config.toml
hidden_size = 320
balance_loss = 0.00487
router_z_loss = 0.001
init_std_router = 0.0155
vocab_size = 32000
norm = "layernorm"
tie_word_embeddings = "early"
optimizer = "soap_variant"
beta1 = 0.95
beta2 = 0.99
train_tokens = 391500000
Below are experts of layer 7 (counted from 0) of a mixture-of-experts language model. Rows are named gate (a neuron's input weights, with its number), up (a neuron's input weights, with its number), down (a neuron's output weights, with its number) and show model dimensions 200-239. Each number is 500 + 40 x the weight over its row's rms, rounded and kept within 0 to 999. Numbers have three digits each.
Before each expert's rows: a language model's description of what the expert responds to. This comes from a sample of Wikipedia text that the model never trained on.

# expert 20
What it handles: Prepositions in academic prose
gate0:511464509457444499494526522524497485501485453456451480544443523475438508492511538463488513533517530493461518490517507504
up0:600493506540515462428480431508529524541495478489511537519558505472449557516492469534546470442503504472448452473541520452
down0:499537464535437483462490528508524465463494516566507436546514499496494547518586510486521417460564488538495466489476478511
gate1:503416425520527524450493495485508468478463442413513471527470513573468471540489439477467512525466424533487515461488577575
up1:526466531443520420550513578524483517482494411501444559504586550457459491471452509512475456524589491415552411537436503473
down1:475491521519520472536467506526520482531437425465491444475506489572484467508581371630565523473509474497535472510523506510
gate2:556472564524519495481506457503562486521444530459475424417517480451449449462505564471538496561460513531510466441497451519
up2:583528583450623549532491517449564440517480474514474496505540499523444467474512537507541448410571455506476501537447501488
down2:522537565485533536508472514467511429461472467511449491452502475451540463495419493477579432530515527579493510455471503486
gate3:423451462521462424408518506529480536466500574540513479493511510542427487485514614481499473473508572569529545587519429588
up3:511518493486537494497516520445449558458520484443470468524506488539517489477514495507474434542532545529517481495536560462
down3:490491544516537495435560510447490558561511465464564500439544518396428462489435560512469507532526568542543445524586527453

# expert 7
What it handles: Sentence-opening prepositions
gate0:438488549501491499485533408528505463557509455489477493534503499489482414487530583556459510538443510554540537520501445485
up0:435496566484417518441481527543477468502468514515480513532535517553537442560449494556408504533490496527495543501499526497
down0:579557464530568555486501467443499474462452491509488499533489506464471559593559466476499488438480467495486443488510457508
gate1:450490502484508509504457478499549512497518473565479428540524449466564442439418566469491469497491564501510444485469480460
up1:511500534491480488480515549488493528445461542537511481528425534489529528606486509450532558514495523448474528445567460510
down1:555445519479464464495552504474443503479443515577514582485524507479496511514520495498550460510471455523482474541505462511
gate2:446517574464522429463516440528464525498500521435490425516545526547459497458512490535513521520533509506541489493434441394
up2:481388490503436494456524498490469552499498500457445518529508513461493463430459436487557513500567565502470509511427452474
down2:519510489558568464483432466496499510463559486547560545519445498510542530511511516477573512470545395450523575496508462485
gate3:559436497457463478510555478534488453522421510504465533515453536526551510506440494484465556520491413488479513464475542531
up3:518528480507483531557436448438456508464531514553481415398531481507497506541485469471463539506447480484555486517481467463
down3:495564498462478474451487557510507457454464444440532576549487508430428474471475497477437527534479547483484457522509465537

# expert 14
What it handles: Surname pieces
gate0:504524473498444545468469505461538487460486509496469501557507524535420516556515487523596450519444489504409544441430523521
up0:534503501545538425508531510520519501478430561507452498501566513450527546509538504458492477400538451473563559445536562504
down0:504489552572424544443550412575527505493586475514458471548457440576480543467535547484483548471471484495562490513439540493
gate1:468489532553482529460534433428514487498481519482475467467533454483535519494437479480449416497485485498506526530478492551
up1:538507427498522433569554529558520529518479502535475531561510502495483497524508532516530534585490544479543514527475523523
down1:475515435471579476529572508519512563478523432507514524450451520475443503508414435428481528488504441469514491521512530533
gate2:507543493532459524491443512465464526535492502445488505451472512519521519499523506481480544538521468524488598523518476490
up2:469532469496472495543564537480427531548477541473517505450494517501511510587460527526433512449453491557489548548481525538
down2:497522485466512510477486415461541556558566530510479520510514546445469560533538551518501510512505564509431472483472586555
gate3:546457538519467526553508568457501596505485552465577446519454459558543548516489542479452539450509530484540488415484522555
up3:489456517489458551503540516465474519466549526498526457520452514580505553593437465507456524409551504544465455384546509535
down3:443501551490533521527541491431465555503489559494507537509521482521482515501469541543550479515516500460560475488394403471

# expert 3
What it handles: Sport and profession nouns
gate0:551445392549489491495514520499455478539460568514505496476504504481483488511528462478495508639440444484498507518540516477
up0:440499515478517498456482566427474480549472455560489436524484479439505480505469511513476474506523490553445451468512492504
down0:513501496473410478487525411503517476441507512492558501528476476409517415502525509494503458483590489530493511464453491501
gate1:496561468501591525501505513531422458455549504602457521534445563507525570517549574444505476554626487536531409552487426467
up1:457404513566464466483490482526513482482479518436578511510507483533490425476427478520528510481466515486533538481529576525
down1:548474432480498510485480468478496517481516478476516565535516498532509480540481483532457490502556458467538499483478525481
gate2:498515408548511516477467448507518538467586497479524535481493421465531487524516509522550484465485550481592506526487496462
up2:553444534469468490389510523568538498489515498548525488491536482444466458550461482493472576524488453454505494557569439532
down2:470545513467423395549485474549497507458482550488572491558532545503526503554491509526525445468520541548497550581563496583
gate3:539519495521523526600413410562460477463464501497525488452483515472454472430524557478520489491564444542519417486534505510
up3:518480508456528437483506451468512511448464455414502492466526455484530516572541475533455519467462541461501463577460432531
down3:544500537536540511455504522568457479493450495486493521468462503477522491542538477473544485506440427496478525492539531462

# expert 1
What it handles: Opening brackets, quotes, headers
gate0:581536430531404523422504560424470394433474488565530498500460448492633545444579501507423532494489483487532465495540545500
up0:523532441544429563471508490445455495438434541561589490534460482450552472466578557432428534456558491487521504507504485444
down0:566512496466462556532566518513436483515419415499512516492538511544526503530470527538462480447444577529514517500521497482
gate1:451517459439443483468474490513521582438452542499503489536531516514498437506416506541452559540538556586589457477478537522
up1:484504488486503466413490484490598564547470564458493557506505474468498472513450495491484472552541484481553530467541573558
down1:554564510476511539482498595468553560519513466542553576541545548514456495539474493598510490571524539526638450468547469436
gate2:529497500466510547573510533536528449491436510505517529504532518491526536463508529480451531466465603476458457589464536498
up2:463510491491465455447530416521446550486585513539460515451495538511505466561506522554504454556562469512521527463537510522
down2:415458547498479429477515555466531506508535432519426455478406500443492530425495527517518481548445458470487503500533495568
gate3:478448582497504477580535461449478529512499531493537513500502454436472432534460472556460457543504448453482520483519432499
up3:605503548480473543560504446485497505474520595534514483510531457518458375436436459467469505518518451459553544509570469516
down3:491451522489482493460426486563444540496527494460550479408518539547412463463477489505544521463564478502459510486561593475

# expert 27
What it handles: Final parts of compound names
gate0:501478529541469544558493572465506483521558493499466465499538560474547412484512471529487545548523491473515492419492531528
up0:513564493433520486530516473463513495480478457551484474459460562467513480503497550453532426471478525537468482532473499506
down0:470531556449494497494495499572512507442476483502544495520565603546456500512466503582482518434470448512432439539493563571
gate1:451485515565469526479465541504545509569420501494523539479443490507442536496556499533479510511461486471489502499552549510
up1:424425482455478498551547543496517493450496528435457460496465546459458508477537502470535453447536521537498537520447480457
down1:561446490572519470549491516517492483573542411572469532498477512521414437519546504526526472430519447511451483531555479458
gate2:506468517491480554500520512491498511526455509523538485558466454547448458499476520531524516513524490498476466476471502479
up2:533513451550579442533527512493485544453506549465423553459472493539530494561510472568498523495552481538565481583480469506
down2:536459500513467432535477508541470496530484480417490420471600449470545453483546507510542465400538446531414561482472547494
gate3:482451464535523537535532536454491490592488437509470508470515498507482504581486486508558516464430527533477489483514509527
up3:508530451540470480495493472502484492466555476490491560535522470555436432572488495409487461531523485539500531528538497505
down3:440583494554537413549451473496491472621548493542521550520518515534545477447559511506536495505413563474492540489492537564

# expert 19
What it handles: Acronym and name starts
gate0:469528521489451501454491523522501511516439514530502429493486513568496521448404542527495464513563506463493523526528466415
up0:500472502515482427507496544455434439569568460474483443471498431445474559496510501510555503506484586449476547523535565512
down0:475483479519543500481502547476516550583545507463533515555570486513557498474460459525467453518406484489555551536448526431
gate1:497457466603509431450542450514468531485414561385533534500464482478516489521479431506483445507528564547501446539432482537
up1:557550536422492519559453493487551446505597540562428479495531536482518506504495543531562489512529407477433537501519543492
down1:543500468503511535492478545489533510559492419487482510456489595477542472425441513474469525535451475457467571457524518481
gate2:490539503556509521484535540482488481533541514537461569532574463519585488610613516572543514586511501518434476486523574496
up2:473482529441538437535515503496458508489480501462432577534509518493551539517557466537481515434510547435431483480493431526
down2:406522493458528472461610501540564515514442504492542466482465542584556455537471477479498416505532484518448534413534515447
gate3:524554476520464483504469507499536513552494473498444444514490481488506461489490507492450507496437522453354482516498533515
up3:416588502523482527555502501528545455509530453491407486470507533509574548481475496430450500465453450514374545540576559519
down3:578491424471508470594567508509578471568479504498438487414490468467486540490415479458526484549546527491498510542503509482

# expert 23
What it handles: Mid-word name pieces
gate0:482515487473447551582519504533513483531473495475524533520542495459507517547516467481522503437506456524561580496430513509
up0:568507515481425468510540435503464499523495561503567467478461519468584552488500510490503555457484445537511524525376580444
down0:472471444492515597554493545521583432488462457482520510468445531543467546517520517415475516497590553491468504545529471535
gate1:472430465545556516487555568504502448448533512524549506516482537438511474522470509472478387506482538422480555449531460528
up1:574535513587554510562508547533499462438483592520524496485470485481496469580564530498529471582500520424499481562485508527
down1:465562530506518565524470453444531450486544487459502522472441546561487549494533540510538483529506535507460488564561499477
gate2:503510408504523491470495506527495566467509525540495394501469524460476490502478553414474478535543541488559495510514478490
up2:520425488552500561542455566500518567483494599485489499546509521411415517468538469491490443466513475484513486531482509489
down2:440534515489519461480417533516556512523496457502504438505487492533374523532448470468440543452464469521509560473513507497
gate3:492449511417462494519504396531536543548500516552509429491474538425526504436506519479506568514460535537433507497499531529
up3:506494504447534516458524459473516511480479512607534449544510499495503453597491505512534506510401507477448466489494515532
down3:479577466462381468495531507510566532481504451486450498476469567539466516510611527460511439489556561497505440493550478541

# expert 15
What it handles: Sentence-ending periods
gate0:496463581530515481494522526502564470418444536467473516462504613498567539549559428508466503501488494534476494493486487492
up0:551531584528530446485526467486546532456417533497491456444526492505498515585538451543453523557449514466483491484441490516
down0:533431468496547474497516461431488466585481520504508504488518450433459527475556560495538512481542414518486534447498489535
gate1:538533524480496493425483492471409534453426439528489533573446480519497544547531513523431460474438538519439530484445466451
up1:504541541479453525435478546479400581470409481578487548554472483516504577510549515486449456410469547463439489538453496484
down1:470522546487543552473519528487613454488499494515522491496532557477518568462492515506511534495573472457505532452471492436
gate2:501506479528526526475448473529518488496557473491540538435543561501479489482543558474491532463538470519479567506385604549
up2:497456519556495548503529400518534493464511471515561568490542529482489487471544549480503514473516423495467502457419586522
down2:473476494486490522551493536454563558510606481525529488519550434465458542469532466548521428485520582564439467536464510470
gate3:509509518508626488494425471494445503486422544483438555539509543450530515498497500480438470416485498451387467533432427476
up3:547511526502443495495551494498486547515503520536506479492472401572461520496526502494470514514501544579586508442477497468
down3:501512545483503461469428451599487489553535535504541525512440511462483558529554492509490487460413476472523487537475574580

# expert 30
What it handles: Pronouns and relatives
gate0:499556498422486472564535534507468468449465481490497490492494491409607563462447529582539460448519486508536499546550462522
up0:483544513425426501493528545513525487488373495488443503539498504449507491482450542498536470416538583478567491486551456531
down0:537511489526485518519509480377484572488504549468518564449507514461538484489528561422470520467497521416463508584482520490
gate1:479503474491476486428470446520485569497489496525527528412554520474503521498569468507571488445443485474603560438499490522
up1:573519529464497485532501569561467492541508485480546515589462558521486496520464558413492498488541486493461529522481484469
down1:519467562452499611399430473507443496475492546487488491501457577510541508573465503468485517498478505525431455493500509436
gate2:455520464523451530497523547468542549430491482445474496501590533462496540494534521582484496528536453443480547458506507518
up2:514472533472444539474523479460544521444455490504507515508436486505524489463516460489459512505491519398486487464557507573
down2:544462509506565555507463536522497528487480439455435507571468427531542499527525457491546523497429468545427538554438502440
gate3:497477535502493544478602479479429421563504461534562515537495531473540495517425496524426516499528457472461549516532496467
up3:520507565486449500544531523501486405563510504574552484466418466436500551451509480488476520471504406453474520498533463490
down3:531498454514529504553414499544569490531494485522456482470541464489562452609522462488485518487467453494479486579492436449

# expert 10
What it handles: Units and slashes
gate0:538548458544501496507479565533549561477481557502495544515474492497546536586475509486475503495469470512481558493427461486
up0:587505513526488474505499509453580531437466498447496501560456483522533556516441534521445509510523427531505556514494493526
down0:563515437503459468529518484538511473516493365521435467537422556468492427461411478491479504496512509544532477497465517507
gate1:435436463432563453503490457417483508478468549513462469496499498507551538472529413516420473468504577528538510507529553508
up1:578517585556460494502554522532549479489473426479529545573547502499508491571482558506568543505516494447485511512513481456
down1:497546531571458537499492516506550493549503486514559596471520496552484536450460393535451552480480522465540544495437519489
gate2:526460476445494471471490481544509454494520499458522491467485469537473505484600475539462443497435450504530487453502485446
up2:495556455524488453489512478512526515564438461494455546507545533535513570484498470476511535520546511481556481486476504557
down2:550507458492539502505450496506518457556494446516483555452487489460500453456487476555515542523542496423490575482593573491
gate3:463570425588504458519486567506507504485424580474441502528494549522530454459468493497464477534444539493483501538508498463
up3:468540480483463486556436462521478473478560448452421489515507526528620545525457503474445510492537584440452532587509532498
down3:538465463502470517479461452547481447524486529523442503506466509562535594498525518524443546523586564464486497505455375457

# expert 2
What it handles: Directional to, prepositions
gate0:495469472523480506459493472445564481458514525498489470502458519461399513451453483478531529465422516512486495504471498475
up0:512495571529528514468509438503480466528494522491498473589526476516556460496557469449462448495483488509485527449452430465
down0:462453437519514474614547450499508508507519478486548408506452450551500506503480595521479454496470433472486503490519544465
gate1:468447543487503524484483571552495470513531611423541511473467474518496429529484534497487503551503424481560486519520499540
up1:472438563475495444480520548504539507565526513479500468477528467531508489424452469534561560572489470497457492511561536525
down1:499475459457566531471521466548540428574404510496505530522537600495451524533506513524486492522429540496469499505538542427
gate2:481568571491443522522533473479521513504475477541490546549514451440502507465513441480469465491519482483510506440521532517
up2:523503548503540497532573538527545468473516487481501499539489490561514554562537505489492488476565544495562409414391468505
down2:524485549520496502537447534463623473532468537503525491539469508513446523545604474546536446516517548442482549500480468610
gate3:458548544548474524552477511564423500525543493502501496473503480469493414400462481513517479555474512543460574475510451477
up3:508497547565524417504517465464516487518550538500487489519523528548594415483493510432572492519471516430499488556505469467
down3:489551482501422453452476575444484447463411575478515526526545483500456539446513502506540499538513502541515581508482517502

# expert 0
What it handles: Predicate words after auxiliaries
gate0:496578527472553496516482533518435504497520498523437506414448470523448501440492518463515505445492465434471477481542408511
up0:527575553491530493515423555499504520460512455531413569452488502478480497449439521439550530446508508458505596427516443548
down0:586455521527472508411589536471484532471511456463565549463550507479469539479455484552466509567499482494568604508448532460
gate1:507578455541483540515499540504464558501524493466484564477519441563526502565494567527522492607492431492479471540515453495
up1:566627438530453515502467497506514520503487493435491545511516447541510441537474521523481466537543454544492523540501460505
down1:499465469438541476542494483504486535510520490495495524419447512429456559505568524541438507458481377499530523455542481432
gate2:558444500404485561437498492541473476581485489537494570512577517470534424535536410434459451476442451505484467508476451492
up2:496484472558484423477548437510513492459559530482464501492427459505525561493557489550434556478493587496539456455482511526
down2:453480543485473507504501492518420494524470475498537584511518495470544548507534485480546464533508439547486538552534482569
gate3:536493534441385495523500479535574472447493415539521455484511471580476545484448488455525551500514473608504487454496521483
up3:489591522571557511430504499491485514530510478482488542432537524477489525522477525475501384528533541511559478553465557472
down3:506421426510489500502533497540483500546559523475500477515501553494508459491550540558502455412503513502488484494482508433

# expert 22
What it handles: Prepositions and table bars
gate0:484467510472520505473588487499520535621448423566526406458488501549489570506475549433457471449611553456467621473492619468
up0:582578488551479528497395438511439529545519528505503527476488499490468541497451472541480469497423465544518493514518486434
down0:473510482500461471544470512521535445529581500497553559529492501570524520556451530485502551453497577538504449539473522457
gate1:482563503446464497442493458464483503529544487521525442452436469472469460520526477457437524508562512437418508490513610504
up1:561464558486499472581499530551480521493530503517456435393473562504556475542432524476499465451506548439550487441557463443
down1:494558503517423473505481529521426471523469566477400500492619544465509464531471465526409506364528423543486504518496462450
gate2:409513523480495532475496536499539489555484514582539520471422463576468506523511528519501642527473493494464494491542473496
up2:469494514495594429566467524464487501468499487555536480530465502538522551511505436537534475539441500518504507517489516457
down2:482477453466511511487479572478504495534535504491492446486511519518479504561451397531509516582555550488567480490451456473
gate3:486532489455439413544474534477453533490525437473475448451522534499519489466506453559542518494447486440469468479478548516
up3:447454484486498567477522514521499509472474500476486532566530501587517536538425497571510508463438529422508514526460526493
down3:499523545498532478564495528501527582467459542505537466499499528474424457466484476433459486555488563391496457508484520543

# expert 25
What it handles: Verbs and prepositions before objects
gate0:456545499552508489551549545468530538447534467496504501506511528514472519501543438548502489531526557523531537473600526452
up0:493553443590432491536512548523519438554595501553521488481480460494493428565553408449444513507451446522457581541499541502
down0:474521554496468511499447467548436379456589459538479506547433515452563519529435546476522459436505519498516537476539506534
gate1:513541504456518473495491399558478483488515500477481451533489506504408495499475488519540498521471507519468530450481529463
up1:426420542524458567488489506475527485469438494444504521444403498517454571496463509520498446504508443551570487492467515459
down1:512535448471501473555516505495485520555503502477468519503517499487532513536417556462498553505422431444495498512528453472
gate2:524489434519482460571562471529486528524439455491509504504457491540511509483530498515462562458500484496501552486551435533
up2:521513524476516486478534475458496486579561489587463554459481516512564524488559554409561372471495474456499518444523521465
down2:481492455507567531516526473464497522510519478477504457531502463484537549509460464482505521539480515495504489462412504503
gate3:511477548442469550515490546456534445453496532497469522559500478498513496440494503494446478481471449446516456544495542496
up3:468612502550530518499479564562568524536489463502507498544463485451539495482540587496549477499489481526464522509515492451
down3:492474545429520531496519512459472573480543515493501525463569482448547507467524507494459500536529497494558554506475526488

# expert 18
What it handles: Table column separators
gate0:537547503480525494485474496489542480555491523547500512492462530470474447424443511463406590567452475488506508551540568549
up0:495415525506510445545459533430462549426475460422507464459564467505496500525543514467544462422530528462488540483448533482
down0:505472537538517499448517425508442497449523521520468541453526488420485430483590495516458479480566428571472547553482518447
gate1:465491466605464528573539439500469534477486485471454531495471497426561588507493438639548471497432540538485483383525565499
up1:494461468514525456490484543418552442489452551450496512425473438509474493522520485510519530492490487502543491473494463538
down1:515468495530502541507496552478437489536509531494487491410513542546517490528502534532476454441463500516466485495436471509
gate2:590523442491434537448452473447508464542466538538470437518423516533446457441448423571531502468500531411512472429480411469
up2:527475429502505537490475506431508514500499569534539477515524543523529536423492528466477519504471510466488474490504452505
down2:491549480468545466494519476497497492561456490521549508586484374495455521472537495524529484460503482464470508483431516546
gate3:457513450611538536503502518560476554453475496495495489539452557463496528492541530595529521479536427478567526507493470542
up3:470466521554573435489489525469476534543555451568503463422541466491449490507421534548492549489517483506582570477456449462
down3:563593500438482473430458503469472534566540463523491475537440518507453535485550525465513462512463513459529496496506492515

# expert 28
What it handles: Word endings and non-Latin text
gate0:508494511475497503499524441529507554504489482527430482461431444471475503522555473440482494513445507471472500505528540436
up0:471598513522417456455545450534482482459466479488518531474534497492450562532458542555503524526504531526489471444465403505
down0:511512465489483459488457509488485496549484548485432457432457468522514556455483515470460485439557450500458531426451458527
gate1:479521538468432547405480482509456513459513467507542434524595465497519495495455522498541438450435411479536528486452549473
up1:525557533557426485515424501465423567507414527572551473484418515449533527518513510495571460522574475511558502479505530501
down1:493491469483558566488519553523479486422498508450511448548517540516511602515481508487530456557524434532465464442500579537
gate2:487538551474519516489463493465482501452546533476461517546530526474490425507544531544552508500480524479557448514461492450
up2:534465481615477565540484499532528510524486463563472418511455494435513499477503541541488493504450530542458477488553503487
down2:545528464498498443493489465559494480536452541462481501497519431414516402547457416515568525486530532451501575459512533446
gate3:482494497468526519491545428466532494501512496538469436484483552525473515489514520517498493486543430522496473495499552468
up3:493541483493551452508471500517555489498530532479526543533452518500496478483498450547515538464529539433563500536527527461
down3:544517505510482524463497500547537560477516522474482534536462435515545432485486503554475520437575505535456437505527477519

# expert 24
What it handles: Counts and quantities
gate0:466519464475476548520546508542511425462509457502436460559484526523502506551454454546476519542486534496499495505481443478
up0:508494525495482532501412471457539479511501527561546547471534545476490504453589530480546446385569492516578437516492526487
down0:466518475515472447532487540467513487487504501603507490484486514524544529465458465474495476489521589563523498474493495550
gate1:483462503449485577534436476481555519486547501527538496545515535534443484486474475472498469502458473484531484521473426601
up1:478510522423488513517457514491463515544469477601524478495497562484493451449428505464531461447463524498516507515510426518
down1:458470548430428489491503476462604514472506462441499487511458454470411449568514479518557499476545528407445430530490536537
gate2:502456505462489544511586527553537505446474516490499546511507518551496436463498483553435551458525529471522459516502533536
up2:481472448469499593534543515551486459546481580499530577576518546528503463488535556461446523491539544574452468487505468446
down2:565524521569464450493558486489456467535526522528585461568519501464451528526487407431585479473494499495453476473486446440
gate3:483487536452601464475516479458505508468507507448537590472468521504477496485574506489481430507447476498466441524526569550
up3:525489546519537451492436498483490538525451464541505529478490518512451511487472441551486495495502604495471470531505437548
down3:519464506519517515544506491432559454552524446489399569483485467514573497436530491447492474493519494516544453424533509464

# expert 11
What it handles: Coordinating conjunctions
gate0:576494501521445543524461537491524470433484493501511545509474556423495465521532560507435532464510500488540439527504558499
up0:490488519463531483497538472471519500556582484525459504488493479564563577461493409482523480493564582429507513508513464485
down0:511503464492580530521513481508465543485453547527495505414505560506423547468506495504501515535598524491565575454564444483
gate1:492566551513533548493537559509549487603471460563445508458552515563475486538499527495501535505465465514396516511551488524
up1:563521533523433470508535523530511479534553468460471478500481472503501528465497487497439515489490460536456481498487501516
down1:508562555448495526424443458501619484452504551444469501496477561486580433455499532503496404534430456492481467476502560470
gate2:539494528504522492422527492500512441486520520493508489531554474471450515537517541482462539499519459546566571530482406519
up2:467551500563489507499537549499489518500526519518473537455493507531449540481513461482474468520493505501441459480509579474
down2:512523518522506560544515571550536510517524500543540538488474496546526493571539505503523485441419431481493434472451504578
gate3:435506555507481480563537482489485568501483472479462452485574439562503497512504439518458493499513545603513493522440477468
up3:550487434434533493499507581514525439504484567489515551485524577483525488483428530501540511498498452394483509473553540506
down3:556554498517445467534489524508434450548515367587529477483453527436490521570545576479522463450504489509478476474503456557

# expert 16
What it handles: Place and label names
gate0:443420553521463430496526422439516471505522460461460491509446551573523560456483544469514476509464479460531564513452464459
up0:517475518595510509513549551478493511500494554462506533532558523569466523541467511519489497591516475534542512505480455460
down0:450517548520485448504491517515571497477447571489513566481496521559495566527441510566476502518509429493504503489382525557
gate1:510538443451523540462553450421448516466400504467485529530507549444469532498476459458551499436532532573487573489519504483
up1:508451494545464452515515549495496553475499408519519466484495500526505466551458451482437514465535526438422507561492481541
down1:512535518425562486408530454468461554488549525508464489572521412485443458536591474520460488481523552508502481467482535446
gate2:536495450459497521450543506488467491476550464463532422522457524491449485492593531514531511471495488469515496506542490524
up2:544511480470527517468492439508463502518523552486470485526462490479539479578536507535527529503460511535479503411435464514
down2:578550536532497491424512513405442507519469478539515452545508455509543510431517485557446507485472481471489545464490567471
gate3:478563512509447479515442508541540485494470495406500457554482533480564530530460498499492528517534465548511479568548555498
up3:487534514443513511484410562516496491501467475465527515487524481517551502467553509462524511501519482509492497567513507486
down3:470505521543535504493487602506543466507501527524483459437519448514486519510428452552538520549489519416497536467450482485

# expert 31
What it handles: Such as, country codes
gate0:542465404526506498419468387461472503509470518475466543415500551520506547426567534501486445528458431495548473447461472495
up0:472535476476446482506527512541453458488524528472511533454472470523453547462500544574587577444526531567452486499515499448
down0:357503529461468475487508471544444499503535418471471519459450486494485471520526504454511549426516510475430454440538497552
gate1:534489508480462436433468462529498415440555466547535543460518569514485475538561541464511486526550569525505584503422518591
up1:506433583478415472492487462485475448458507585459572518529540466484445445547544471501517519457489526562532531475430408521
down1:526500549569528508481563495458482481504465512497475568463515493575519469515501545553501461532477461514504468532502523527
gate2:395492544485505506481517464495520466479454498530465473508502524447495419521470573528506537485578464528510476524581477510
up2:454461476575505501502479500469480399510506477460487462474464532549554438470479534528481489475481428536479395558569471475
down2:519527462496460488522539471555474525448448451579444491490482509473461453457465522526485446531526570483481530466503519466
gate3:515575545479507521468517464529458516495446480501519508469465414430512505546442476491486520558547508389438486559494515554
up3:488529587443542483434476534565492516498458488536449515451471468403480470521519414478526532515501532460492461578527455447
down3:484598566573485529466436527419493530579555434449532543536521523501490536494471426505539574520480424480490462475475465386

# expert 4
What it handles: Infobox field names
gate0:483531528550456408501550531517530464498483532444510485501457483523519524488555473530508476467463541510461478518537493461
up0:476484498540488579502546551543523519495537502530540557554566516453450453473479537483495542485580509410501516483511606520
down0:487431493513546555528567453500451597480487451428428528529530463524465517490496522412478514449560455472487479498478450470
gate1:491482562567481552504536454408509463440494524529515552527512530464533450413440489499440496525523475568506497412508513545
up1:601528429401539453427485535554502488518482495493497482533424506528437536601518490499503452488457506470522511520544460503
down1:462585466496580467483571544512598534485449495550565502549478463484515548414540473496568512536553510536565600497476512426
gate2:465544498519504515482541573558477496422579527525516552519468516545533536473493437437426467512486463463547539475546548505
up2:453486450495496579551532548541486513470421431556543468475484525499444535489455505502532460534467519550409459533464497515
down2:490482548540461519445438413513521543549421523467536556452507492531480506550533439540501528534565501440453511531403483503
gate3:529523502464548499568537473529507420538519511481492534526476554491418482562548511504451501561540482499400477520523568496
up3:461490499529504518501472474491410500467487532482516416535569450545541472563556539502570554462545472492508469515510440506
down3:472414501504474478517558474466499589514448446516488445447471525464449472467554447469574520469406484450447433509483510560